{
  "d_expert": 96,
  "init_std_router": 0.00909,
  "norm": "rmsnorm",
  "beta1": 0.95,
  "batch_tokens": [16384, 32768, 65536],
  "steps": 9649
}
Below are experts of layer 2 (counted from 0) of a mixture-of-experts language model. Rows are named up (a neuron's input weights, with its number) and show model dimensions 40-79. Each number is 128 + 32 x the weight over its row's rms, rounded and kept within 0 to 255.
Before each expert's rows: a language model's description of what the expert responds to; "comes after" lists some tokens at least twice as common just before its tokens as in all text. This comes from a sample of Wikipedia text that the model never trained on. Tokens count by the router's weight.

# expert 9
It responds to: Word-final pieces of place and team names like Wiscons-in, Mil-an, and cells in sports results tables with pipe separators.
comes after: " |", "201", ";", "0", "199", "|"
up0 [105 129  40  91 140 150 187 205 113 167 139 147 122 144 107 138 155 152 101 180 138 183 126  73  62  77 129 142 111 122 127 156 120 145 201 132 159  79 134 143]
up1 [ 71 170  81 146  52 124  72 108 116 113 173 128 158 155 103 100 171 125  83 136  80 160 122 110  65 165  91 124  70 106 129 128  94 134 136 117  73  89 138 177]
up2 [ 66  88 135  86  77  95 137 184 131 119 137 140  51 151 143 132 133 109 112 104 111 144 108  70 100 144 121 117 136 104 109 103 161 104 116 115 120  50  24 116]
up3 [136  86  93  90  90  89 100 147 137 104 102 129  84 116  95  82  94  62 154 144  48 154 129 119  84 159  94  92 109 112 105 135  85 140 126 112 129 149  55 123]
up4 [151 169  93 144 132 212 182 117 132 126 118 137 106 131 148  84 159 163  85 160 123 116  64 129 112 117 106 172 159 105 125 117 130 158 132 105 138  61 137 127]
up5 [104 155 189 175 213  97 118 171  96 104 106 152 114 132 110 105 133 174 154 155 227 154 124 136 207 125  77  85 163 126 167 139 117 133 151 135 181 151 131  59]
up6 [126 135 101 132 118 139 157 144 116 176  82 128 106 133  94 126 146 118  69  89 131  80  76 103 205 104 141 105  78 168 123 130 147 140 161 154 102 122 157 144]
up7 [104 129  96 106 168 159 143 136 126 122 134  75  91 103 154 128 133 109 119 121  94 104 128 106 176 108 105 106 130 110 120 164 159  89 129 153 102  71 102  94]
up8 [191  82  37 120 111 157  47 147  71  97  80  92  73 169 111 106 176 123 146  87 159 117 116 147 119  99  92 136 123 142 116 112 131 134 153  92 173  60 130 122]
up9 [ 70 123  93 147 103 147 180 146 114 177 110 173 118 120 139 129 103 113 131 136 152 177 141 141 118 143 109 113 148 131 116 161 155 126 223 133  86 150 142  94]
up10 [102 160 199  85  55 118 148 134 149 107 139  98 122  88 118 143 102  37 123 125  85 140 149 133  65 118 108  73 143  83  96 151 129 134 105 129  48 185  72 138]
up11 [ 98 153  33 117 126 148 111 169 161 148  71 155 155 117  97 147  34 107 104 118 131 139  78 123 112 112 136 168  83 142 110 127 130 124 127 109  49 138 107 189]
up12 [127 182 158 149 119 106 101 112 186 104 190 130  98 136 107 119 144 124 106 145  64 109 110 138 145 152 122 116 141 143 118 154 111 135 182 158 163 140 137 134]
up13 [119 104 130 153 129 113  59 162 177 165  82 100 134 100 105 117 165  91 153 101 164 113 153 134 146 153 180 133 164 147  99  91 109 116 157 145 102  90  75 124]
up14 [103 151  81  95 101 178 163  59 146 144 136 126 128 155 138 113 195 133  35 145 109 181  64 122  96 121 187 126 118  75 118 147 162  61 101 118 127 109 166 100]
up15 [ 69 108 125 134 161  90 138  98 147 123 120 129  87 181  91 104 113  50 107 107  97  88 161 130 110 103  83 127 200  95  90 158 100 177 128 126 165  83  83 140]

# expert 21
It responds to: Mid-word letters inside place and person names like Seat-t-le and B-ian-ca, plus numbers, commas and pipes in tables.
comes after: " ", " on", "–", " —", " University", " B"
up0 [146 188 111 163  85 158 166 120  77  98 145  84  54 216  76  84 130  90 129 132 135  99 137 108 164 110 104 118 114 188  52 115 172 152  86 128 164 117 210 169]
up1 [ 70 145 114 141 150 100 175 152 201 166 122 126 166  89 133 127  80 102 151  80 148 140  99 131 170 168 145 108  62 124 136 126 144 130 180  70 138 117 188 152]
up2 [131 100 157 175 117 129 115 161 182 157 150 162 159 107 104 111  27 130 100 169 180 155 126 147 106  72  56  54  66 127 136 122  94 156  90 116 111 115  76 109]
up3 [ 67 137 145 147 117 140 135 135 157 112  86 160 107 103 170 202 160 146 132 150 165 158 111 119 150 187 158 110 110  95 101 115 162  84 121  92 170  53 151  97]
up4 [ 82  93 138  54 114 104 145  99 105 139 108 175 123 158  64 111 123 106 108 141 117  61 112 151 138 107 102 139 123 126  82  97  83 120 163 133 156 121 128 198]
up5 [136 141 170  60  65 144 152 109 195 122 119 142 154 150  96 153 133 158 145 113 130 137 124 122  93  84 143 192 140 115 141 102 119  89 131  93 126  77 157 123]
up6 [ 62 127 149  48  78 144 160 123 113 111 146 172 118  51 134  92 124  34 128  93 102 184 128 103 136 147 154 128 106  97 122 142 151 137 100 112  38  95 117  77]
up7 [ 78 123 142  53 119 133 134  79 114 141 145 157 156 155 168 108 150 110 166  77 130  98 108 154 170  53 129 182  82 152 119 128 139 118 169 134 125  89 129 106]
up8 [ 80 143 120 135 115 135 176 172 108 141 148  81 132 132 147 118  87 176 108 156 141 133 110 171 117 126  81 115  93 136  71 124 191 134  71  61  44  67 145 115]
up9 [ 31 117 138 161 131  88 108 109  86 108  67 139 143 129 124 168 143 159  97 152  80  85 126 126 144 150 122 143 109  74  83 127 114 151 171 163 133 171 105 155]
up10 [120  89 126 116  55 133 148 170 143  76 129  76  94  86 109 185 148 149 149 139  49 106  93  98 129 193 124 144 123 141 137 122 117 141 178 116 169 130 106  86]
up11 [105 148 178  55  98 137 158 173 106 138  68 121 145 132 101 136 149 147 134 212 127 163  94 129 111 111 151  90  56 148 124 138 197 218 123 151  87 130 182 138]
up12 [142 140 157 178 109 153 101 126 127 135  96 159  45 113 194 156 116 148 166 122 143 180 154 150 126 106 132  95 113 112  89 130 135 145 185 163 153 117  77 120]
up13 [121  72  78 119 133 123 159 148 108 131 110 158 128 136 131 105 130 107  67 155 112 143  92  60 149 129 114 204 179 109 133 146  60 149 127 129 103 147 142 149]
up14 [124  76  64 126 150 100 150  95  77  77  60 143 120 136 188 151 133 110 112 135  95 128 166 151 153 169  85 135 146 117 125  95 230  68 135 103 126 201 181 169]
up15 [ 98 132 107  57 129 164 103  82 131 107 114 116 132 158 149 123 134  74 112 126 155 128 149 128 123 156 130  89 162 141  94 147 161 101 136  87 135 123 139  88]

# expert 10
It responds to: Pronouns, determiners and relative words in running prose, such as it, its, this, which, who, that, and one in no one.
comes after: ".", " the", ",", " The", " that", "The"
up0 [151 121  87 139 162  94  78  87 113 175 161 126 110 186 171  99 150 105 107 128 141 107 168 154 171 126 166 111 143 157 140 144 136  70 159 130 155 104 147  98]
up1 [133 148 127 171 133 122 150  85 125 148 107 134 144 156  68 162 155  83 108 132 125 109 126  81  89  91 169 126 138 134  87 144 141 178 177 105 116 135 185 168]
up2 [178 126 109 246 148 167  93  87 163 179 159 115 117 123 162 120  97 126 117 100 111 116 111 127 115 120 169 136  79 124 159 139 104  36 172 147 179 104 200  69]
up3 [121 154 176 133 101 149 145  93 127 167  84 129 100  91  76 111 146 129 189 118  98  57  80 139 155 147 139 116 136 105 142 125 129 182 157 167 130 105 137 170]
up4 [145 175 140  98 171 127 123 157 136 137 116 118 145 145  64 100 104 103 111 105 103  96 100  72 109  79  80 118  66 126 150 145 145 133 140 119 151 106 147 154]
up5 [ 44 120 116  92 143 118 144 123  96 136  93 150 114  62 145 113 110 122 117 147 100 130 109 144 106 168 155 154  99 109 154 179 167 140  99 104 103 108 111 172]
up6 [155  91 157  90 101  83  87  93 108 132 131  97 157  73 136 159 119 100 151 167  84 132  86 161 124 104 164 159 131 133 143 114 149 169 161 121 101 141 137 122]
up7 [130 156  51 187 140 101 112 141  89 166  99 172 132 126 164 154 169 158  79 115 104 160 181 172 133 135  69  81  81 131 140 132 124  76 188  63 120 145 150 120]
up8 [135  82 165 135  88 135 141 191 153 151 100 130 130 127 128  81 138 148 189 148 155 133 154  84  83 165 134 166 165 135  83 105 110 111 163 102 136 124 171 199]
up9 [113 100 128 115  77 112 166 108  68 124  92  61 158 140 122 131 112 107  88 123 129 114 134 154  74 128 151 172 171 140 166 113 153 140  77 117 116 113 136 188]
up10 [ 62 173 146  80 147 132 168 169 107 142 130 105  81 112 146 159 186 109 148 174 149 157 113  86  95 101 124 156 175 104 123 138 156 122 155  90 129 112 126  74]
up11 [ 83  98 116 147  91 135 152 140 133 134 111 184 120 126  83 127 117 155  80 104 100  99 139 110 173 166 153  96  97 163 170 112 138 100 144 186  98 153 212 156]
up12 [123 153 135  81 153 159 142 113  99 134 181 120 157 110 155 149 159 138 173 113 160 122 140 121 137  98 116 150 120 126 133 179 139  50 124  71 107 162 166 119]
up13 [ 96  84 160 111  92 125 144 139  91 154 145 143 142 155 151 152 136 105 102 104  83 130 128 113 210 113 104 151 143 147 159 120 119 151 106  55  94  74 127 106]
up14 [112 141  78 146 170 136 118 128 112 130 118  93 149  95 141  59 146  94 128  51 111 138  98 141 144 150 104 140 156 124 117 129 163 110 114 123 131 123  85 114]
up15 [111 125  82 122 189 101 131 150 146 176  89 132  64  92  82  83 130 107 106 199  98 149 140 154 135 112 145 117 176 150 129 158 130 120 119 128 158 169 102 177]

# expert 19
It responds to: Counting words and quantity nouns in prose, like number in increase in the number of, two, several, first, few.
comes after: ".", " the", " a", " b", " w", " s"
up0 [159  93 140 134 103  76  90  67  79 151 108 196 141 166 163 149  68 179 132  60 111 121  78 179 138 129 115  85  95  66 100 157 150 153 135  78 108 108 130 159]
up1 [ 96 151  71 157 126  79 164  81 140 134 147 169 123 146 117 118 120  99 185 127 128 195 211 105 116  63 145 155 121  88 142 175 116  91 120  93 196  64 159 144]
up2 [ 36 100 123 109 156  98 147  84 141 114 122 148  91 105  87 113 108  89 121 195 202 187 122 144  73  56 137 147 148 149 157 147 107 134 163  90 106 106 115  90]
up3 [131  90 140 174  81 110 156 155  86 131  24 110 180 187 121 124 185 148  95 197 125  89 169 163 131 152 131 107 107  89 118  75 150 119 132 125 164 107 137  85]
up4 [112 145 131 116  79 127 129  93 114 171 118 111 204 140 182 195 140 177 135 127  89 186  72 164 136 119  75 141 170  82 136 137  98 121  93 160  66 116 139 141]
up5 [116 125 135 128 154 178 142 198 157 159 134 120 137 104 143 119 119  84 107 176 140  78 133 162 105 130  97 155 131 186 128 107 147 105 118  52 127 129 102 180]
up6 [128 126  94 100 168 165 133 152 135 123 183 130 148 115 133  96 155 104 109 138 125  66 169 159 111 146 114 115 168 125  70 113 194  96  88 107 170 133 119 151]
up7 [107 122  93 195 109 175  74 126 108 102  69 114 116 178 122 155 140 111 149 104  87 110 165 198 123 104 155 145 172 149 138  95 133 147 130 107 116 118 120 179]
up8 [ 61  93  76 128 131 181 101  80  83 144 157 163 133 134  99 128 138 149 105 203 158 144 138 164 174 119 142 121 173  95  99 129  99 151 123  89 102 166 110 164]
up9 [197 180 149 106 144 167 146 107 151 126  70 123 145 172 139 111 160 106 165 101 153 141 121 172 180 104 144 171 108 118 117 162 157  56 151  79 136  61  98 193]
up10 [161 132 119 150 126 127  96  71 181 123  51  23 110 104  97 161 111 155 113  91 148  47 159 110 151 167 129 105 191  93 106 154 145 150 117 108  67 123 145 108]
up11 [109 142 158 134 153 104 151 162 141 116 141 128 163 122 121 165 102 156 135 108 122  68 184 102 137 148 108 117 140 114  99 142 117 113 201  36 183 183 100 160]
up12 [ 99 141 124  97 140 128 114 104 155  80 131 115  58 118  95  99 111 118 148  92 105 164 148 161 151 181 142 136 123 110  92 138 162  70 100 194 205 136 151 133]
up13 [173 187 113 126 128 157 115 154 154  99  85 138 104 128 126 117  83 130 168 128 146 196  75 150 130 115  81 106 138 164  96 114 115 103 140 147  65 147 134 174]
up14 [162 170  81 104 101 172  87 162  64 118 120 149 116 124 143  84 106  87 139 155 118 162 109 132 125  75 120 138 143 145  99 114 180 165  91 138 171 117 134 167]
up15 [149 120  52 140 118  92 139 109  99 129 153 132 103 179  86 130  96 159 191  92 124 133 128 173 198  64 104 130 123 130  99  97 108  98 191 154 136  67 140  82]

# expert 26
It responds to: Single first letters or consonant clusters starting a word, often after quotes, headings or brackets, e.g. T-ansy, L-onely, inter-p.
comes after: " \"", " (", "==", "\n\n", "===", "-"
up0 [ 94 141  89  79  91 138 114 118 107  97 189 151  93 143 123 128 108 128 154 109 120 114 178 113 171 163 166 180 145 153 156 160  37  86 129  87 143 121  90 163]
up1 [135 128 107  66 115 122 100 137 106 103 116 185  72 122 100  95  99  79 100 110 107 122 173 114 192 130 103 127 155 151  79 176 146 109 137 111  92  91 152 137]
up2 [143 144 102 128 150 144 117  95 152 123 148 109  51 195  90 163  83 141  80 121  93 151 139 147 111 152  89  54 171  90  81 183 154 135 112 137 164 126 104 151]
up3 [123 113 103  81  93 119  86 175  92 201 133 191 104 188 119 122  94  91 101  92 152 155  50 148 137 102 154  88 158 142 115 146 129 101 150 106 129 139 102 166]
up4 [116  89 199 140 175 131 168 178 114 115 116  88 171 145 100 152 182 107 109 122 131  79 120  81 114 117  84 115 112  90 155  90 115 118 137 114 171 177 118  82]
up5 [116 146 161  28  60 202 120 134  83 141 134 156 122  45 159 122 105 127 109 120 142 135 117 122 148 103 138 116 141 152 111 153 154 122 109 118  79 112  88 190]
up6 [147 183 145 145 125 196 132 103  79 135 167 127  96 131 123 101 176 119 125 156 136 188 183 100 100 194  81 191 127 136 168 102 107 128 116 168  54  85 106  46]
up7 [143  87 173 129 200 164 103 125 143 123 191 124 122 143  49 155 127 132 157 180 131 126 150 160  96 128  84  98  82 111 170  89  79 139 149 144  69 103  90 181]
up8 [155 154 115 148 117 122 112 111 129 170 157 187 117 111 128 129 149 107 127 166  81 174 138 156 140 141 125 118 143 128  94  94 100  89 151 212 122 115  83 101]
up9 [ 81 184 100  52 132 100 133 125 129 114 108 121 105 151 135 148  75 183 125  97 125 147  78 143 143 103 121 157 107 154 107 140  73  95 168 139 142 152 183 135]
up10 [121  91 111  92 131 141 173 139  96 100 110 102 136 156 169 122 146  93 148 125 130 125  88 106 116  79 162  90 122 132 135 181  99 173 119  88 140 164 165 128]
up11 [147 140 164 172 137 149 120  82 146 111 161 168 149 160  98 119  73  85 154 126  62 159 151 112  63  71  62  95 130 116 176 147 179  99 151  97 145 186 104 117]
up12 [135 147 126 164 116  82 128 170  78 106 146 112 130 185 107  99 125  90 162 169  97 107 116 117  91  78 142 108  97  75 181 124 163 124 151 127 132 180 116 125]
up13 [ 95 169 114 124 140 140  87 115 133 103 139 127  94 212 118 161 122 124 127  99 135  71 116  98 104 169 128 104 147  93 174 190 145 153 163  72 156 175 119 137]
up14 [ 86 203 167  93  74 107 162  81 119 198 151 133 149 191 183 135 149 130 162 105 140  61 118  75 161 137 123 117 139 157  46 145 152 161  90 133 108 126 174  55]
up15 [145  53 162 141 128 110 151 185 100 114  96 137 176 119 101 157 112 164 147 156  84  54 161  95  93 141 120  48  86 111 154 111 110 196 152 127 158 150 147 122]

# expert 7
It responds to: Paragraph breaks, heading equals signs and table-row pipes between sections and chart rows, plus sentence-initial In before a year.
comes after: " |\n", "\n\n", ".\n\n", " |\n\n", "\n", "|"
up0 [105 154 113 125 137 175 129 114 150 151 113 143 131 156 125 194  78  65 125 175  47 117 100 151  62 168 149 101 153 152 137 126 129 136  97  64 119 136 164 149]
up1 [152 147 120 149 152 119 151 169 124 122 126 154 115 144  97 160 157 154 152 139 124 111 156 169 175 102 118  82 164 121 136  70 111  95 134 104 120 135 118 194]
up2 [110  99 121 132  53 120 133 162 149 124 132 164 172  86  80 139 166 123  88 153  77  96  62 110 138  92 135  60  63 135 127 131 180 111 122 167  95 139 121 134]
up3 [108 112  81 117  65 141 121 127 121 178 105 124 113 132 183 141  68 104 122 170  67 110 111 152  56 160 113 157 203 133 154 139 127 137 126  75 100 157  96 174]
up4 [107 136  94 160 186 113 142 104 195 184 138 139 168  50 113 118 150 119 141 104 131 121  66 156 103 139 137  76  99 166 144 100  87 123 171 171 145 152 176 121]
up5 [117  94  97  75  89 111 132 151 109 114 131 109 140  85 156 135  53 165 157 134 133 163 128  93 101 120  70 133 183 169  85 114 109  95 103 131  72 158 125 123]
up6 [135  88 123 101 120  54 122  69 202 140 126 149  98 152 161 139  98 117  65 163  93 123 102 129  92 192 113 171 174 123 152 131 128 157 131 117 115 177  98 119]
up7 [140 123 127 110 122 119 149 167 176  69 124 133  80 146 184 114  86 141 139 103 186  91 113 166 100 115 168  85 136 176 159 106 172 127 166 153 103 127 118  75]
up8 [ 92 124 101 156 176  74 159 136 113 117  91 136 100  94 173 115  68 113  56 179 162 143  87 129 196 117 193 125 151 150 183 169 161 163 147 139  76 118 160 144]
up9 [116 168 143 141 105 126 152 152  88 169 141 113 151 115  96 123 187 125 136  87  86 128 168 133 188 120 130 116 177 117  93 146 130 110 158 136  72 116 118 208]
up10 [140 135 104  95 115 100 142 138  99  75 159 139 158 106 149 150 133  92 149  98 117 159 140  95 145  95 118 132 171 126 142 140 116 166 114 103  75 106 116 120]
up11 [118 108  80  97 150  99 120  93 187 105 141 138 115  71 166 136 104 212 131 170 120 195  93 167 137 160  93 149 146 117 151 130 114 105 153  97  91 186 130 106]
up12 [122  88 149 135 135 134 155 109 189 168 116 150 121 173 161 121 156 169 107  90  62 181 104 108 189 142 148 160 146 100  97 141  73 154 111 170 119 153 164  74]
up13 [149 164 129  76  88 118 182 139 171 140  92 166 159 133 162 116 162  89 124 142 149 139 154 110 214 152  84 115 168 136 128 127 110  51 145 169 109 161 138 173]
up14 [151 142 153  69 135 113 163 149 122 129 150  81 142 203 108 109 131 113 100 108  95 159 155 126 129 174 130 167 159  72 149 111  92 176 136  97 117 134 140 116]
up15 [ 92  71 115  74 159 117 144 125  92 129 174  89  90 121 212  95 120  55 105  82 129 114 135 103 108 146 141 159 149 198 150 143 109 116 134  86 171 135 149  68]

# expert 4
It responds to: Line breaks and hyphens starting new list items in infobox and filmography lists, e.g. after Location, Country: USA, or (1987).
comes after: "\n", "-", ")\n", " information", "\"", ";\n"
up0 [ 84 107 190 135 132 162 135 156 165 131 130 147 132 155 153 112 199 111 122 100 110  65 144 145  66 138 168 132 104 139  86 147 159 187 127 109 105 160 139 216]
up1 [126 163 135 101 178 200 104 116 121 101 166 175 113  86 103  74 166  98 139 137 176 169 151 151 154  65 112 189 144 102 134 123 134 139 142 115 182  45  74  96]
up2 [123 101 170 112 189 126 209  85 173 144 139 112  60 113 153 152 156  92 101  95 130 143 125  97 114 172 103 137 164 135  76 105 177 158 107 150 102 146 126 119]
up3 [159 107 151  67 146 119  76 134  50  83 181 183 126  89  74 152 149  85 166 140 136 108 148 151 123 155 117 126 135 117  92 159 117 130 171 102 107 134 151 128]
up4 [ 92 169  78 116 104 116 102  98  32 103 148 144 116 194 102 135  92 139 167 156  61  96 150 200 130  93 113  86 128 127 127 108 144 124 164 143 104 140 101  78]
up5 [116  87 119 107 201  81 129 124 156 125 119 136  69 174 114 119 105 162  82 131 100 190 138  70  89 141 134 154 168  97 176 117  99 102 124 136 105 156 138 182]
up6 [167 160 119 147 167  99 119 130 126  90  65 157  64 114 105  98 139 110 155 171 140 136 111 107 119 105  63 137 189 134 144 143 119 136 115 140 105  82 116 124]
up7 [121 111  53 104  76 128  88 142 123 143 130 129 153 118  90 135 122  91  76 180  88 123 114 126  90 109 136  62  96 120 170 135 162 144 150  93 104 119 106 139]
up8 [156 190 113 129  97 130 137  85 140 115 165 139 166  89 172  92 169 150 114  85 126 138 121  84 153 102 102 173 118  93 110  87 138 129 128 195 112 132  72 114]
up9 [141  95 111  85 147 164 153 146 151 169 156 109 101 144 154 163 133  93 128  97 129  85  37 113  64 110  92 128 145 115 113 123 144 143 156  64  93 100 194 101]
up10 [153 144 145  75 130 107 141 119 172 149 112 104 168  96 158 143 129 111 105 193 134 183  90 189 184 132  77 112 159 144 118 111 152 160 123 160 123 157 143 156]
up11 [ 97 132  49  78  82  93 113 153  93 119 161 110  83 125 161 170 168  76  95 138 162 160 176 152 152 124 115  68 123  74 124 101  99 141 163 124 166 119 127 109]
up12 [114 211 142  91 123 101 170 114  71 111 165 117 139 152 125 139 164 117 111  74 139  97 170 144 192 197  77 150 145 111 111 168 116 166 127 127  73 153 121  35]
up13 [ 90  97 141 155 100 133 157 124 103 127 111  88  79 173 140 102 100  82  67  94 150 116 178 147 190 107  99  90 135 126  88 120 147 119 162 112 131  85 116 169]
up14 [ 90 121 102 170 103 123 128 114 125 123 114 147 107 131  93 129 179 206 151  94 137 157 144 149 122 152 101  90 128 115 104 113 119  74 181 170 135  74 115 117]
up15 [109 133 118  55 106 103  94 135 193 135 141 114 134 181 149  94  51  98  70 128 140  92  98  91  75 130 119 121 155 162 142 139 125 151 119  89 149 123  77 111]

# expert 0
It responds to: Prepositions and temporal conjunctions opening a phrase or clause, often after a comma or period, such as by, after, while, during, with.
comes after: ",", ".", ".\n\n", "ed", " \"", " ("
up0 [104 194 154 139 114 165 120 140 139 176 127 143  94 146 102 117 157 181 124 110 136 192 126 145 106 159  55 163 114 114 156 175 137 138 133 131 120 103 119 168]
up1 [115 111 178 142 114 117 152 169  70 105  81 181 151  94  85 123 165 138 144 126 133  94 113 102 127 145  64 153 173 140  50 194 128 152 182 123  95 125 118 158]
up2 [129 174 113 116 146 123 107  89  24  99 193  86 127 172 106 146 152 105 172  95 115 157 165 139 120 156  96 147  94 132 112 134 119 161 131  91 165  96 137 138]
up3 [134  62 115 100 100 131 132 127 132 155 187 114  83 123 127 132 206 130 131  84 128 117 127 120 118 158 146 146 137 185  89  96 124 132 149 101  98  67 102 169]
up4 [152 162 147 156 130 120 111 107 144 121 108  77 155 204  79 109 137 139 120 199 140 155  81  91  93 120 155  97  86  90  72 168 133 150 186 172 158 143 115 193]
up5 [156 182 105  71 123 166 153 105 121 142 132 144 119 169 105 169  92 130 168 106 175 106 105  81 115 146  72 134 198 122 151 201 100 151  85 115 123 116 137 113]
up6 [132 109 101  80 118  63  58 112 135 114 107 129 127 129 143 180 112 126 118 120 128 138  87 143  80 148  99 104  85 137 170 133 136 181 104 142 114 100 119  86]
up7 [134 143  72  90 133 151  71 132 103 145 179  99 119 137 126 119 156 135 131 142 171 114 123 121 121 104  96  71 211 116 139 137 150 123 163 147 156 123  92 157]
up8 [118 130  82 101 153 165  94 131 114 113  97 108 101 135 115 182 157 142 128 169  65 115  67 132 159 150  22 159  87 138 109 164 154 126 121 166 111 131 108 120]
up9 [173 121 163  60 131 153 118 119 148 170 121 155  89 106  80 132  64 117 116 145 129 165 116 139 118 132  91 168 115 182 169 163 117 150 184 123  97 106 129 178]
up10 [106 158 109 172 124 114 117 109  92 180 159 146 115  90  74 120 171  81 137 151 141 101 122 115  99 175 188 205  97 147 121 133 143  83 141 105 100 112 132 144]
up11 [142  86 136 128 110 124 114 132 129 160 140 107 125 140  96  84 197 124  95 104 128 128 127 122  77 119  94 102 144 113 137 118 154 108 183 162 142  56 153 137]
up12 [149 118 105 102  83 164 166 115 152 101 136  67 110  93 169 118 186 145 125  72 155 139 111 142  97 120 155 151 141 133 181 123 172  72 102 128 147  57 128 126]
up13 [136 139 127 119 217 128 116 135 117 143 169 150 188 105 102 152 221 107 139  88 164  64 104 131 169 150  98  95 155 121 173 168 140 135 124 232 136 174 157  90]
up14 [110 193 114  91 130 100 163 158 111 114 112  84  82 136 139  98 115 134 126 125  99 137 116 112  95 150 142 168  60 116 118  73 114 146 110 121  95  93  48 169]
up15 [107 112 225 134 129 158 215 165 125 137 110  92 180 181  68 132 104 121 132 105 122 115  66  69  78  92 185 144 148 107 161  86 168  95 136 181 118 127 109 121]

# expert 12
It responds to: Final digit of years and decades after 19x or 20x, as in 1950s and 1926, plus adjectives like new, national, local.
comes after: "201", "200", "199", "202", "198", "197"
up0 [126 218  81 155 110 123 119  85 155 126 139 110 147 152 104 113 167 153 156 150 138 109 122 109 114 150  21 135 132 120  78 137 131 116 148 202  63 151  95 138]
up1 [ 83 149  70 133  49 128  98 132 186 106  90  81 108 164 109 168 123 107  87 113 134 128  84 128  73 136 166 129 105 176 130 108 134 137 153 150  77  88 116  84]
up2 [113  91 111 128 129  65  86 161 212 111 128 144 120 130 146 170 118 136 118 107 108  96 173 124 105 129 131 143 128  73 167  89 170 145 137  76  83  30 125 138]
up3 [128 117 109 188 151 151 125 176 110 116  35 159 169 137 118 137 211  81 100 175 167  97 142  91 165 103 118  90  92 143 125 127 147 125  98  62  69 134 162 132]
up4 [157  73 158 118  97 123 165 108 135 102  85 134 126 115 147 132 132 121 115 126 104 158 126 148 139 108 117 129 126 150 108 110 114 133 177 166 147  52 133  31]
up5 [ 27 140 150 101 139 110 104 148 170 117 189 146 144 174  54  80 128 162 152 112  60 140 114  63  81 108 114  63 166  98 127 136 112 117  88 118 133 121 111 131]
up6 [165 166 106 117  90 127 125 101 111 131 147 113 131 137 149 105  85 141 116  77 131 115 144 158 155  85  77 117 113 137 149 102 163  93 137  94 148 115 175 134]
up7 [172 150 145 123 128 121 176 158 188 117 127 102 128 138 159 140  56 122 104 144 197 111 118 111 156 171 158 134 129 135 146 196 134  83 187 136  81 162 146 125]
up8 [103 103 120 116 139 146  97 162 162 119  66 171 144 154 103  90 156  73 127  71 107 148 110 107 115  86 128  94  66 148 132 115 125 146 138  61 144  68 142 147]
up9 [ 58 114  53 156  97  81 123 125 128 123  78 176  95 157 175 124 159 120 147 143 111 142  42 166 156 110 122 126 100 150  71 160 138 106 111 169 101  47 107 169]
up10 [101 120 145 112 183 109 132 145 133 128 177 111  67  71 127 142 102 110 148 118 193 149 118 133 110 111 123  99 141 152 100  93 123 201 207 154 125 120  96 163]
up11 [147 149 138 142 183 105 152 152  92  79 109  75 171 101 116 118 129 128 131 173 130 104 166 172 142 136 149 158 144 136 137  74  92 164 118 186  57 189  87 137]
up12 [114  89 126  90 100 137 119 169 119 101 110 127  95  85 151 138  43 110 129  75  96 140 125 121 150  78 108 135 128 167 133 155  99 123  92 168  42 127 160 112]
up13 [150  91 121  98  80 138 149 145  51 152  91 103 133 116 151 112 122 113 198 104 118  95 121  98 130  88  90  98 125 158 123 119 124 129 159 138  87  52 106 111]
up14 [ 85 141 114 120  78  62 122 140 103 120 144 170 120  74 108  97 138 116 115 140 101 170 115 124 127  68 136 153 184  92 127 139 148  88  74 117 183 190 129 122]
up15 [ 83 125 139 115 115  94 140 105  90 140 140 128 102 186 115 121 123 118  57 223 166  95  98 170 129 166 119  87 113  97  93 154 146 115 168  68 119 149 142 150]